From a checkpoint of a small mixture-of-experts model trained on Wikipedia.
Size: width 96, 6.54M parameters.
Experts: 24 experts in each of 11 layers, 64 SwiGLU neurons an expert, a softmax router.
Training: 239M tokens, 3643 steps.
Below are experts of layer 3 (counted from 0) of a mixture-of-experts language model. Rows are named router (the router's row for the expert), down (a neuron's output weights, with its number) and show model dimensions 0-95. Each number is 128 + 24 x the weight over its row's rms, rounded and kept within 0 to 255.
After each expert's rows: "raises" lists some tokens whose logits its average output raises strongly, later layers aside. This comes from a sample of Wikipedia text that the model never trained on.

# expert 20
router [105 155 158 114 128 134 118 138 130 102 142 118 121  70 111 150 116 146 148 131 118 158 115 115 138 161 123 141 140 134  98 147  81 145 129  98 144 109  88 139  90 142 133 140 125 169 151 127 146 124 155  94 131  83 103 112  92 148  86 124 134  92 106 150 151 135 133 117 139 165 153 152  78 151 118 133 202 110 126  96 109 138 144 148 167 136 148 135 160 158 143 113 142 121  79 130]
down0 [102 155 117 142 144 135 151 147 169 111  98 100 153 105  95 146 161 103 152 165 136 144 107 103 113 143 138 158 158  99 158 129 109 127 155 137 126 120 138  96 140 128 138 178 137  91 113 107 169 110 142 127  98 128  90 143 148 184 106 129 144 124 122  93 105 154 135 108 121 125 131 119 113 128 166 114 163 135 113 158 137  98  98 104 170  97  82 159 126 139 132  99  65 135 142 124]
down1 [121 134 160 119 154 124  92 123 129 153  81 134 147  93 110 156 122  90 149 111 122 152 138 116 118 119 120 143 105 146 124 163 152 123  93 123 152 121 164 148 131 103 125 166 156 130 130 155 160 114 148 109 119 112 169 121 145 125  92 103 141 135 139 138 137 151 115 151 159  77 170 144 140  53 111 151 128 120  78  80 131 130 171 121  87 145 143 133  96 122 130 134  93 151 111 107]
down2 [107 162 144 105  99 113 121  93 153 119 130 140 152 129 119  87 119 172 116 101 139 110 122 112 169  78 157 139  95 133 156  98 162  81 134 152 117 118 140 109  85 115 131 159 121 136 169 136 155 121 112 109 125 162 159 138 136 112 127 172 153 152 144 134 110 123 140 130 134  96 124  79 107 159 126 119  78 115 169 136  99 149 146 157 115 112 165 150 115 124 115  97 170 108 102 148]
down3 [117 108 136 123 134 132 135 158 106 134 148 140 160 109 151 128 143 109 169 157 134 136 146 142 127 100 155 129 143 138 143 120 140  85 117 160  92 140 143 136 107  99 142 120 103 152 111 118 112  80  95 112 217 154 139 153 158 130 112 135 168 133 146 126  86 164 111 161  79 128  99  98 132 110 102 119 147 111 106 176  80 153  90 129 117 100 116 117 108 157 136 106 130 127 133 119]
down4 [102  96 112 142 137 118 100 126  58 115 158 130  91 103 164 147 126 101 111 155 147 151 147 105 105 105 104  90 162  83 116 126 145 130 100 155 123 149 136 132 120 177 122 141 126  96 153 125  98 175 142 145 123 193 149 151 115 127 134 125 152 103 131 128 146  71 114 137  91 155 111 129 150  95 136 139 153 128 134 126 112 117 167 151 125 123 124 150  98 133 105 154 146 102 147 110]
down5 [103 155 165 188  92  93 124 134 121 160 144 117 129 146 111 128 130 145 122 124 114 157 117 152  80 136  89 138  88 108 121 135 114 109 101 162 126 106 162 151 123 162 108 119 101 120 112 139  97 180 144 167  90 140 135 123 143 147 143 141 136 136 136  90 127 124 168 125 132  82 158 115 144 150 112 167  88 176  92 151 105 156 103 145 141 111 120 117 120 105 145 102 140  96 105 121]
down6 [118 102 119 154 181  84 119 148 131 118 149 161 128 105 155  84 101 122  95 150 160 168 113 125 136 101 154 133  85 129 130 105 141  97 161 121 118 134 135  95 169 155  93  83 145 131 128 139 117 112 176 143 166 144 122 121 134 131 132  89 140 127 140 138 142 123 141 164 143 136 127 145 128  60 121 141  98 134 106 128 140 144 141 118 149 133 113  98 142 147  65 121  83 109 110 110]
down7 [160 149 126 121 140 153 154 137 134 130 118 202 135 119 145 134 112 155 136 166  91 184 105 151 154  98 138 155 106  78 128 139 158 109 133 138 125 106 113 115  94 102 139 131 135 133 119 154 141 158 132 102 138 109 138  70 140 131 106 144 115 179  92 132  95 148 135 124 133 111 126 155  97 150  88  98 153 129 132  71 107 135 160 141 152 112 112 128 120  98 160 122 146 132  93 140]
raises: "ens", "in", "ax", "ie"

# expert 9
router [118  93 127 190 121 137 133 124 129 137 178 158 130 151 100 141 157 114 137  74 152 122  88 123 129 131 115 127  95 158 116 145 144 147 171 142 117 103  86 143 107 165 121 132  96 125 133 151  94 183 110 121 153 115 104 110 155  72 143 111 146 128 121  87 136 146 100 125 118 102 172  88 109 115 126 138 140 155 114 113 140 103 150 152 145 100 136 126 116 125 135 135  67 137 141 130]
down0 [109 164 141 110  85 135 121 128  86 170 160 162 166 152 124 159  97 123  92 104 128 149 115 110 152 162 115  77  85 131 130  86 150  81  86 138 110 117 122 108 117 124 161  96 172 128 156 159 138  98 137 107 141 102 143 106 102 137 132 120 127 134 109  83 131 141 143 135 130 101 183 159 131 141 133 139 141 113 151 142  77 138 151 131 164 159 134 145 123 129 124 126 118 131 115 125]
down1 [166 194  94 141 152  89 140 137  71 123 163 140 116 125 143 128 139 108 156 137  86 153 121 124 158 129 171 151 115  99 131  82 121 115 130 128  73 124 133 144 145 149  81 134 158 139 128 106 153 139 119 128 129 174 149 140 133 112 127  74 124 117 137  99 110  67 111 158 141 156 112 148 122 144 106 102 105 126 120 113 127 146 131 141 153 168 164 120 120 112 135 115 107 113 116 114]
down2 [ 95 110 174  86 109 143 124 125 180 161 144 113 104 110 131 137 117 100 122 152 130  98 144 124 133 123 124 124 165 143 147 109 103 120 109 146 112 149 133 127 148 102 100 112 134 130  91  66 125 111 110 121 130 136 145 161 100 145 110 149 149  99 187 108 147 116 115 120  99 107  84 144 131 134 176 158 102  93 133 181 158 121 171 148 124 128 134 140 114 132 116 151 110 125 190 136]
down3 [ 90 151  92 157 161 196 112 116 152 138 109  89 148 100  96 131 136 154 123  89 112 108 122  94 135  95 135 135 115 107 177 146 152 165 130 116  90 156 117 138 103 126 139 115 107 164 137 113 112 152 125 126 114 139 128 183 102 120 132  90 131 109 115 145 160 152 133  94 122 140 136 142  92 147 137 132 164 131 179 117 125 121 120 110 144 104 150 160 102  94 140 150 122  98 131 167]
down4 [127 121 143 114 147 159 102 111 119 119 167 146 126 104 130 152 162 161 135 123  90 118 173 114 119 112 158  92 132 122 155 158 147  88 160 151 186 120 125 160 138 138 113 139 126 153 118  64 110 113 127 104 164 153 112 131 138 127 100 129 133 129 129 144 133 169  79 106 105 130  95 154 107 164 132 112 117 147 107 111 115 153  77 142  94 150 127 159 112 154 107 126 131 125  81  91]
down5 [111 153 111 130 123  82 163 107 152  98 122  88 142 127 158 165 120 175 134 126 136 106 156 133 137 162 134 155 100 133 162 125 116  99 163 147 163 143 107 128 105 127 142 135 133 148  96 136 128 150 116 144 122 137  81 116 110 129  83 131  98  92 127 176 112 105 102 146 113 154 174  96 141 111 134 132 150 126 133  92  99 109 138 141 101  95 174  84 117 124 147 185 152 115 127 122]
down6 [197 158 141 160 100 130 133 117 172 121 118  99 110 129 121 109 129 158 153 106 130 158 159 126 154 133 111  98  74 150 121 129 132 126 132 153 122  99 142 107 149 122 137  90 151  82 139 124 136 111 142  98 163 102 143 138 128  96 120 116 137 165  88 134 133 137  86 146 186 142 104 156 102 151  88 159  96 152 126  99 114 145  90 107 122 116 171 146 112 104 144 106 128 142 133 129]
down7 [142 113 170 103 140 116 113 113  94  91 157 155 165 112 141 147 137 101  77 131  99 138 134 109 133 137 165 154 162 162 165  85 114 146 135 134 146 130  80 108  94 136 121 108 116 130 150 128 118 106 101 114 127 160 147 162 140 145 153 101 153 147 167 127  90 136 125 134 133 106 156 124 129 152 117 155  90  99 129 147 129 112 144 131  97  70 123 106 155 124 129 128 117 131 164  62]
raises: "-", "est", "c", "ot", " ", "at"

# expert 13
router [148 144 143 164 132 155 139 126 160 120 135 130 139 107 136 105 142 103 106 135 155  89 128 107 132  86 157 162 100 141 137 160 190 149 120 169 114 154 108 120 153 146 114 172 139  86 101 116 104  95 106 127  77 136 129 134  94 188 145 124 114 145 112 127 126 109 127 135 181 118 116 119 140  87 112 116 105 159 116 124 134  90 136 144 135 157 138 136  89 102 131 139 121 187 116 130]
down0 [112 121 157  83 145  79 139  87 147 100 115 144 115 126 141 114 129 127 119 142 107  97 146 166 119 104 125 124 184 139  81 125 102  94 124 104 156 142 112 170 129  88  95  94  97 152 141 121 140  90 130 140 138 122 102 159 119 145 131 161 138  94 135 125 102 114 158 160 104 134  91 104 108 180 122 148 118 148 130 164 134 126 141 129 139 139 139 103 154 123 155 165 160 128 173 157]
down1 [130 172 153 122  85 156 157 127 139 119 105 138 147 124 147 130 108  80 104 180 178 166 131 109 148 152 137 154 135 147  99 126  94 135 174 110  57 129 116 109 105 116 126 118 104 131 154 124 150 125 108 115 110 141 111 152 125  83 121 166 127 146 124 147 152 164 104  93 153 107 120  99 108 134 112 118 134  85 118 140 108 145 170  98 142 122 139 138 117 129 157 135 151 111  79 137]
down2 [126 123 155 134 142 138  92 139 116 175 136 106 154 119 110 150  93 129  91  75 134  85 145 125 141 110 147 162 155 173 112 146 158 146  89 167 112 113 120 147 191 172 105  97 109 152 111  83 146 147 129 120 145 116 123 109 124 136 124 109 100 109 126 136 143  97 103  71 128  89 118 135 163 108 105 113 145 115 132 140 163 159 114 127 137 118 133 132 120 153 119 123 127 134 185 122]
down3 [124 139 167 103 123 133 106 123 109 107 117 141 102 108 118 156  90 105 115 118 159 137 126 140 108 126 123 124 159 110 112 155 128 122  99 151 111 128 159 156 135 121 126 117 131 117 139 103 132  81 130 120 145  96 159 131 152 140  89 103 162 131 169 158 136 145 150 145 134 136 120 129 161 140  83 135 149 127 136  73  95 174 176  85 151  99 198 136 115 137 156  97 126 113  77  99]
down4 [131 114 170  97 137 118 170 128 155 106 138 157 114 118 119 119 130 122  42 145 158  77 113 121 147 113 148 110 112 121 144 120 166 143 150 131 191 112 154 125 142 132 106 131 167 107 122  94 122 153 131  93 144 122 130 131 100 184 118 126 110 110  99 112 162  98 142 150 126 142 130 158 114 159 142  96 145 128 119 124 127 104 125 135 110  90 116 133 115 137 111 150 144 130 188  88]
down5 [131 138 133 114 139  92 137 124 137 136 128 104  87 112 140 114 150 145 157 127 168 186 138 163 184 129 121 137  80 101 118 151 156 109 136  82 127 139 121 134 134 112 131  95  90 121 133 129 154 105 102 165 112 139 159 171 132 113 135 118 129 145 121  96 135 150 179 120 140  91 140 111 165 116 113 143 134 142 131 140 100  85 111 161 152 123 137 109 155  96  86 184 105 111 108 106]
down6 [143 113  93 140 112 115 116 111 152 146 149 174 101 133 102 141 117 164 154 138 150 142 141 106 147 126 161 153 126 101 164 119 109 122  90 124  90 135 107 132 130 132 130 135  84 120 107 150 118 112 123 105 118 164 155 115 122 115 112 134 133 137 116 127 113 141 149  74 167 146 120 124 118 126 117 119 131 110 173  87 108  70 184 149 150 114 104 142 108 116 158 205 110 113 111 173]
down7 [101 111 136 126 100 105 100 156 147 118 118 142 114 107 175 132 134 114 173  98 132 154 113  98 196 154  95 139 134 127 163 114 111 116 149 123  96 142 132  90 153 112 117 127 118 123 105 123 166 145 134 163 178 126 142 112 141 104 104 162  77 145 144  93 149 107 164 110 118 112 145 164 122 116 107  96 167 125 107 104 103 149 163 135 150 143 143 126 118 153 118 127 112 110  70 141]
raises: " ", " the", " a"

# expert 4
router [152 113 152 133 138  86 122 160 106  67 140 132 121 164 154 119 157 129 109 118 128 125 103 113 116  97 141 175 108 130 117  93 100 111  96 196 106 164 148 130 153  73 162 138 127 100 151 139 129 167 144 117 127 172  98 147 140 173 112 133 107 109 133 143 113 101 133 134 139 120  91 111 126 130 143 139 115 114 129 145 150 159 143 118 126 150  84 110  96 151 147 169 121 105 136 155]
down0 [148  96 125 108 139 130 168 127  92 120 136 121 104 179 176  84  99 134  84 140 159 131 142 110 155 129 132 117 106 131 159  97 166 140 135 148 152 100 155 109 122  95 145 151 108 138 113 111 119  93 131 117  93 164  95 148 139 158 155 104 158 129 153 100 159 125 121 127 115 166 151 139 140 110 107 131 128 142 143 108 128 109  65 139 134 105 101 108 111  90 184 150 156 128 138 116]
down1 [132 133 158 130 159 121 142 140 125  92 159 152 109 103 106 141 134 131 105 102 133 162 134 106 102  92 154 133  92  97 132 154 127 149 125 112 112 109 111 133 121 136  94 161 109  99 117 142  83 134 141 122 176 164 113 137 116 117  85 104 147 119 171 133 130 123 100 162 102 219 159 132 137 138 134 102 132 131 130 112 152  84 115  95 121 177 100 150 124 110 158 141 123 102 144 147]
down2 [150 151 113 145 115 137  94 146 133 165 112 169 134 122  78 108 165 162 122 128  92 131 156 137 141 129 135 188 133  83 147 147 126 142 144  93 185 135  99 115 151 116 116 117 118 140 131 103  98 138 131 136 144 135 131 176 133  86 121 112 154 103 151 138 107 125 114 126 109 125  92  73 164 113 134 151 140 163 110 172 151  92 149  96  92 132 113 107 129  89 129 109 134  99 130 130]
down3 [ 85 132  94 132 133  90 146 114 177 151 157 123 103 107 144 175 112 134 133  79 138 128 133 132 144 154 139 166 136 135 110 140 118 144 151  80  92 147 143 162 141 118 146 106 142 121 121 137 194  99 129 162 160 127 142 106 132  88 155 113 131 158 105 114 108 106 101 146 146  84 127 129  96 113  83 104 172 100 108 122 145 124 117 104 110 112 152 119 139 114 151 137  95 136 167 132]
down4 [106 125 116 164 147  91 133  96 122 105 149 124 118 157 102 149 145 127  77 102 110  74 109 108 135 124 152 133 115 151 129 103 145 132 135 103 110 163 133 142 143 124 174 118 159 208 106 129 169 143 121 139 163 124 116 117 106 134 140 118 109 139  73 168 144  92 131 132 129 122 115 135 103 134 127  76 134  93 121 114 154 113 171 109 131  91 135 131 147 123 142 117 171 145 162 125]
down5 [127 136 127 139 101 157 141 102 120 101 133 137  98 163 129 162 135 123 100  95 138 147 139  91 134 115 144 135  80 184 134 127 102 148 115 106 156 120 104 154 170 147 139 100 145 116 155 140  96 118  98 127 125 150 158 128 115 160 115 149  69  86  89 159 128 133 155 138 122 118 130 182 148 112 130 159 145  85 121  86  92 102 120 142 112 130 155  99 141 119 154 164 105 144 110 151]
down6 [124 177  90 145 115 120 114 120 151 169 138 100 131  97 126 150 101 139 121  88 154 159 144 122 119  84 125  91  91 137 112 146  96 136 115  88 131 145 120 140 102 131 141 101 137 158 122 125 166 105 128 111 170 120 154 117 167 142 159 123 184 124 142  76 155 123 131 148 130 156 119 110 111 108 147 148 114 153 148 148 140 130 113 149 156 113 176 115 140 101  90 128 143 121 117  64]
down7 [108 128 104 146 161 112 153 160 134 101 155 127  98 144 173 150 112 162 129 148 152 141 116 148  92 108 105 154 148 112 105 158 135 130 146 118 119 153 130 142 130 114 159 130 132  91 124 141 191  96 102  80 105 141  99 146 138 120 101 132  82 100 121  98  77 119 120 122 140 121 135 116 123 136 149 122 148 172  65  94 115 153 118 172 145 109  95 160 110 119 169 130 140 125 130 137]
raises: " ", ",", " (", " in", ".", " and"

# expert 3
router [173 172  95 130 179 110 124 105 119  94 172 106 120 146  85 121 136 136 113 109 114 156  93 159 106 146 121 177 107 101 149 120 124 122  90 134 128 130 138 158 102  98 147 125 101 130  82 111 153 127 104 132 164 109 161 125 119 105 121 120 150 142 149  98 133 110 143 118 103 128 112  85  79 122 115 125 119 144 118 118 142 164 199 124 126 127 148 124 144  95 147 125 147  93 155 140]
down0 [126 125 157 142  94 136 158 130 120 161 126 146 112 155 131 167 110 119  94 118 142 138 109 114 168 133 182 176 121 118  97 141  91  81 144  66 158 116  83 117 137 135 118  95  94 125 170 136 144 114 163  97  97 127 161 112 115 123 147 139 118 116 157 148 136 157 115  97 151 136 143 126 115 103 102 136 147 102 124 172 164 108 129 135 150  72 155 126 109 113 117 132 140 124 147 106]
down1 [139 167 164 130 169 118 133 120 126 154 112 152  86 139 133 175 132 111 146 112  65 150 131 140  97 122 119 118  93 142 199 151 139 112 141 126 117 153 108 135 123 140 107 145 117 136 126 135 148 142  98 154 147 119 127  82 107 110 135 127 100 156 141 156 133 151  92 138 104 117 129 127 107 169  99 124 122 154 108  73 131 153 146 121 179 111 147  79 145 104 116 144 124  92 148  99]
down2 [144 126 134 136 116 126  98 125 136 118 110 159 124 109 156 102 139 142 170 106 124 117 132 124 129 119 131 113 149 144 109 159 168  95 123 198 140 114 125 177 127 147 110 126  70 115 103 143 164 157  89 128 142 121  91 138 115 118 139 105 100 110 107 151 133 114 132 176 151 138 150  80 119  56 113 138 138 127 111 129 130 155 146 123 172 181 119 108  91 113 107 125 143 118 154 105]
down3 [138 178  80 140 107 173 124 150 143  97 128  95 135 110 116 126 131 159 131 107 135 113  62 115 124 156 140 133 132 151  78 141 134 138 169 141 156 150 134  95 114  82 141  90 136 152 131 142 143 100 129  97 120  89 151 107 153 168 152 131 152 103 167 128 104 105 138 144 121 118 134  94 103 135 155 140 178 113 135 115 121 152 113 117 123 165 119 167  92 123 142 124 134  87 126 149]
down4 [136  97 133 132 129 142  85 150 119 146  93  69 127 159 163 164  89 128 122 117  91 113 130 105 124 104 191 141 123 126 122  96 123 151 141 116 170 112 128  88 122 124 142 173 120 114 118  98 158  96 157 145 121 133 108 126 148  88 145 141 138 164 125 115 133 145 123 120 181 141  70 131 121  99 130 123 162 146 147 123 152 163 116 129 116 106 133 144 149 128  92  97 177 138 123 115]
down5 [ 83 112 147 111 173 118  95 141 153  91 147 109 119 104 110 176 176 113 113 109 145 149  94  82 146 101 140 131 133 159 110 105 143 127 127 127 180 163 135 163 122 125 147 122 107 123 121  98 130 132 140 109 149 121 119 110  85 155 121 114 124  98 126 132 115 102 146 117 204 114 156 180 121 137 149 125 171 116 115 100 154 124 128 142 123 144 128  88 124 123  82 149 146 132 124 139]
down6 [142 141 122 126 106 132 129 138 124 139 111 116 141 166 112 123 145 126 132  87 131 139  91 134 136 131 166 140  92 143  95 128 124 105 157 129 120 126 164 143 145 137 101 123 169 188  95 150 153 131 110 170 156 144 168 107 131 162 105 105 126 136 121 148 122 116  93 128 141 100 163 135 100 117 110 117 143 118 155  74  78 114 109  98 109 144 120 122  79 155 155 149 182 115 101  75]
down7 [ 94  80 155 136 160 118 112 130 130 174 148 123 149 139 112 123 107 140  83 131 128 103 130 126 144 132 100 124 120 153 127 123 152 138  94  88 136 134 127 119 132 127 129 147 147  82 218 115 117  65 163 140 134 149 145 134 113 121 138 105 109 127 148 158 123  83 136 124 160 160  99 103 137 133  91  86 108 132 162 124 152 154 102 157 108 152 124 140 138 134 164 115 119  92 146 130]
raises: "-", " ", ",", " in", " and", "ter"

# expert 22
router [ 87 123 116 150 120 134 166 160  98 152 147 149 155 145 182  88 129 123 127 128 146 122 136 117 105 127  91  97 140 130 119 133  96 147 160 130 143 108 165 135 113  55 147 154 123 150 119  87 134 126 134 128 136 108 168 145 166 163  81 105 139 147 175 138  77 157 119 102 121 139 125 131 130 150 136 129  98 141 106 143 124 147 136  96 126 115 103  94 128  91 104 118 156 105 122  89]
down0 [158 168 102 126 151 168 163 119  79 106 131 110 110 119 140 155 114 141 140 124 140 137 145 153 105 144 118 142 105 134 163 128 127 106 147 117 132  66 170 175 110 123 139 144 121 111 128 154 149  93 133 136 126  89  88 164 108 118  71 139 135 121 119 104 124 130 126 134  91 125 131 114 114 124 108 190 110 134 116 104 135 131 114 149 154 139 108  57 164 116 156 110 152 134 157 121]
down1 [173 102 136 137 134  88 109 105 118 135 107 130 183 156 114  92 119  49  89 118  95 104 131 115 143 135 154 108 159 138 119 121 146 175 120 134 164 127 156 149 144 136 116  70 139 128 161 114 143 157 164 128 130 154 137 133 142 160 158 106 130 102 116 148 134 112 109 154 137 158 124 152 157  99 114  84 114 139 122 118 147 119 130 121 107 108 155 126 118 145 105 133 132 154  73 110]
down2 [148 118 137 100 118 128 151  90 122 130 136 134 140 135 154  99  86  48 144 140 142 106  99 127 140 150  91 133 148 118 123 140 141 106 155 148 154  90 148 168 111  87 101 169 128 143 151 119 119  95 137  99 122 124 130 121 155 163 125 148 149 119 112 117 133 126 123 122 113 155 169 113  92 129  57 158 116 137 116 191 156 146 129 145 134  96  95 108 150 145 111 145 118 154 126 114]
down3 [133 133 139 147 124 159 137 125 133 118 104 164 127 140 145 170 127 141 135 135 132 221 140 145 132 166  83 119  93 119 144 142 123 128  97 106 125  89 103 111 185  91  92 146 129 111  84 142 131 147 105 127 122 136 121 173 141 126  95 139 108 103  83 145  96  98 136 119  90 131 142 168 119 111 108 146  81 148 133 146 119 133 130 156 152 155 100 111 122 134 110  94 120 129 133 149]
down4 [123 114 108 141 123 135 107  86  89 146 141 111  97 135 163 152 119 117 157 110 165 175 133 144 129 101 168  88 131 124  97 138 126  94  91 134 152 142 109 196 135 146 117 133  96 116 124  89 128 118 163 147 176 139 196 116 140 102 121 109 136  96 119 151 147 104  92 108 142 117 150 138 126 113 125 157 157 140 164 113 130 137 160 157 129  86 126 128 132 141 110 109 113 146  92 135]
down5 [134 123 119 109 114 139 148 102 101 182 139 115 129 122 134 113 137 130 172  72  96 154 180 118 176 132 164 166 121 149 138  88  92 136 109 154 156 130 117 136 117 133 146 147 104  83 144 107 131 178 124 183 134 130 121 113 118 123  92 139  78 148 126 141  98 138 113 133 122 112  72 125 122 137 100 105 126 127 124 109 112 144 157 145 158 127 168  93 150 156 119 114 100 137 127 128]
down6 [114 158 136  92  75 123 198 126  98 138 184 149 131 162 138 157 111 122  97 145 142  72 121 173 157 151 135 108 110 111 120 126 132 119 111  93 115 136 116 143 103 164 129  91 133 135 130 131 123 165 134 103 109  88 128 126 157 122  95  99 174 138 139 112 117 119 143 136 149 157 146 106 119 115 143 140  96 110 135  96 142 109 157 104 145 108 115  84 122  93 116 140 150 146 128 162]
down7 [158 131 190 148 123 123 117 151  85  84 105 154  73 116 161 132 126 127  99 140 135 101 123 144 120 124 139  95 125  98 101 117  91 113 125 115 112 111 165 127 124 167 121 122 140  92 121 123 113 167 152 145 145 136  86 128 113 140 108 137  98 147 101 140 133 138 144 135 128 120 116 125 171 126 129 108 120 154 141 157  76 177 102 187  93 124 105 118 138 119 113 172 153 164 146 139]
raises: "-", " ", " and", ",", " in", "."

# expert 17
router [168 164 172  71 112  87 171  99  92 156 151 115 123 153 108 142 129 137 122 127 143 125  81 125 115 127 126 110 142 129 107 150 140  98 140 100 151 104 142 162 142 131 134 109 100 153 117 115 133 118 104 107 115 139 176 155 107 114 179 127 143 122 165 131 134 148 125 145  88 115 117 115  96 139  83  84 130 142 119 125 123 108 141 100 136 103 185 176 149 121 139 110 130 161 126 106]
down0 [172 139 137 137 104 109 111 126 114 110 112  93 152  98 112 114 123 136 134 108 187 146 115 126 135 113 146 132 135  96 148 122 167 112 123  92  78 156 181  74 120 137 114 108 131 174 136 133 140 134 147  90 143 122 142 132 130 122  86  99 135 160 184 124 106 124  95 119 126 106 151  77 136 136 111 110 140 140 155 148 170 142 129 113 171 134 161 102 139  94 155 120  94 125 143 116]
down1 [163  92 122 129 127 122  69 135 134 139 173 142 115  99  97 123 141 159 166 140 177 112 161 101  92 122 140 132 124 114 156 153 153 118  96 176  96 146 122 139 113 138 110 175 137 128 112 120 148  89 106 142 126 107 151 127 130  91 112 118 150 127 137 145  86 132 102 135 147 148  96 122 149 117 156 119 133 154 131 112 140 114 108 160 137 107 152 127  45 156 113 111 114 159 118 111]
down2 [155  98 116 167 133 161 101 120 154 102 156 154 152 116 151 117 159 141 139 135 111 151 166 111 115 112 108 119 128 135 127 129 118 151 145 190  98 115 112 133 120  87 129 126  90 117 129 173 140 153 121 120 157  73 102 137 103 118 131 138 136 116 104 162 129 138 132  63 133 144 107 144 108 126 153  80 122 163  98 157 114  99  89 137 144 128 116 111 137 155 101  94 120 171  97 154]
down3 [165  97 155 113 134  96  95 128 115 121 144 119 134 135 146 135 140 162 118 112 101 123 102 120 159 135 178 129 149 157  98 120 163  80 140  92 158 149 107 101 115 100 160 119 138 126 115 129 126 154 152 173 171 110 147 122 125 114 146 146  91 129 132 142  62 138  92 141 112 109 142 175 107 122 154 156 134 131  91 106  98 152 143 167 126 133 135 128 113 127  82 111 148 142  94  91]
down4 [194 146 124 105 117 150  97 130 133 160 147 132 128 113 130 140 118 130 110 130 130 164 143 109 139 162 155 196  97 132 135  90 144 139 143 170 128 163 102 143  85 133  67 128 124 117  93 117 164 108 120 134 144 134 140 115 110 126 111 115 126 125  99 122 115 112 102 129 112  94 156 127 145  70 109 177 134 138 107 116 134 121 129  94 112 129 178 169 119 103 103 142  90 151 141 125]
down5 [127  92 128 140 159 187  96 141  90 127 123 120  78 110 113 102 112 107  81 148 145 141 178 121 127 147 122 197  90 145 152 123 117 130 110 134 105 189 115 122 117 144 124 121 141 115 119 135 147 144 127 115 148 137 136 153 115 137 131  81 109  98 168 146 134 134 125 170 102 121 147 121 126 119 120 148 121  94 145 147 153 154 126  75 152 101 151 126  89  95 123 157 103 134 136 135]
down6 [147 129 114 129 160 117 139 153 159 151 105 116 101 140 103 150 131 150  81  80 103 111 152 118 116 137 121 100 103 163 118 126 119 108 140 129 196 112 152 110 136 106 165 125 151 137  91 121 153  91 127 140 100  88 114 139 146 154 152 130 111 115 129 122 140 150 150 140 137 121 153 138 125 188 120 145 142 143 146 155 125 124 102  94  73 167  79  98 118 127 125 186 115 116 145 105]
down7 [176 116 120 147 111 153 135 131  64 164 178 142  84  94 119  96 123 156 148 118 140 122 125 172 117 121  95 162 110 117 108 102 154 113 102 126 148 172 104  90  78 115 153 160 109 108 138 120 179 110 108  85 139  98 107 146 126 141 113 130 127 148 149 115 122 166 124 102 122 130 122 141 127 152 128 126 156 139 160 157  87 126 126 157 148 156 125 108  88 133 125 120 139 143 131 134]
raises: ".", " ", ",", " G", " in"

# expert 10
router [ 80 141 166 157 140 139 125 147 144 154 147 135 145 104 139 126 101 156 128 120 128 109 128 134 119 101 153 131  84  94 155 144 131 105 118 159 122 163 163 124 151 155 114 146 118 153 115 139 106 152 143 133 142 109 120 165 184 119 164 109 107 190 152  82 133 126  85 142 140 115  80 147 150 123 117 123 101 127  90 135 139 111  81  99 122 109 108 103  67 121 128 146 136 104 152 124]
down0 [144 123 152 142 108 115 140 121 109 140 104 141 127 120 115 114 128 175 124 111  53 144 132 154 157 127 123 141  99  92 131 138  99 122 116 108 117 131 151 173 139 102 131 144 157 190 162 115  91 177  90 134 133 121 106 134 151 104 105 123 104 137 104 137 122 127 112 129 116 125 106 101 136 159 129 116 127 150 109  91 122 137 186  70 138 110 163 159 166  96 154 119  96 152 121 120]
down1 [100 117  92 154 136 108 129 182 120 120 124 122  96 138 139 122 105 155 118 166 175  92 107 152 135 146 164 115  79 132 121 129 116 139 126 104 169 104 151 105 119 152 147 115 138 135 151 135 121  91 131 150 109 144 126 138 107 140 123  92 137 133 154 108 129 126 118 109 128 108  82 148 171 133 122  77 105 190 128  96  66 123 146 174 103 117 120 149 118 164 108 137 143 153 107 137]
down2 [ 87 116 146  83 134 103 124 150 135  87 128 114 121 134 131 144 132 130 157  55 115 120 158 103 165 143 137 141 131 161 130 133 125 131 109 153 179 106 154 123  60 157  78 109 120 159 130 111 138 124 119 100 136 131 161 116  93 147 110 141 137  96 132 143 108 118 120  86 160 150 131 143 116 131 164 138 126 116 171 145  85 157 161 118 128 130 114 133 167  97 159  99 143 128 118 128]
down3 [117 132 143 124  93 139 101 149 168 130 142 120 131 104 152  99 156 121 121 108 109 140 155  86 154 136 111 107  98 128 131 158 103 119 123 160 111  88 109 139 153 133  84 116 131 142 154  86 164 113 179 106 157 132 138 130 128 137  83 116 148  94 177 101 158 108 126 142 133 125 153 129 127 134 105 151 140 114  90 163 164 141 149 107 165 149  94 114 126 161 142  84 166 128  95  90]
down4 [113  94 157  95 116  86 101 111 142  95 158 123 117 149 141  92 155  98 114 165 144 133  92 165 161 130 125  98 145 124 153 140  88 146 111 105 110 149 134 157  90 138 142  80 149 155 114  91 142 147 154 156 104 137 154 101 150  94 140  90 113 158 144 138 128 114 108 169 147 132 164 134 133 120 159  88 113 113  86 126 123 124 118 130 122 134 144 146 111 150 135 158 137  82 141 171]
down5 [133 172 154 151 137 131 154 141 114 116 110 113 122 126 113  75 134  89 123 101 123 124 138 111 128 142 102 155 117 116 120 151 133 158 108 143 137 167  92 131 100 135 131 136 123 124 144 162 120 155 129  65 198 113 175  84 126 142 140 123 103 115 149 130 115 113 152 191 112 125 126 113 138 120 124 119 104  98 138 150 129 148  89  83 134 103 126 147 124 141 194 156  90 114 127 114]
down6 [127 137 128 103 154 135 126 142 155 118 132 170 142  84 110 155 116 190 113 106 136 164 118 158 111  79 104 149 117 157 106 127 151 117 173 142 124 145 128 137 120 119 156 173 129 116  92 131  90 159 158 143 159 131 137 138 118  99 118 113  97 115 152 115 111  85  93 134 133  95  80 127 143 135 149 109 128 144 112  80 139 106 108 140 140 106 115 151 189 135 138 155 103 124 146  88]
down7 [129 146 111 117  89 113 155 150 108 156 154 152 146  89 145  76 141 113 124 115 180 118 141 170 110 129 130 148 102 139 132 133  99 124 109 124 110  86 109  94 120 134 150 124 107 130  87 164 153 137 173 153 170 149 130 134 136 174 106 141 161 164 141 163 133 124 100 133 146 145 127 101  75 142 105 129 149 150 151 118  90 104 139 136 115 112 125 136 130 128  82 140  88 107 100  89]
raises: " ", " a", " the", " with", " in"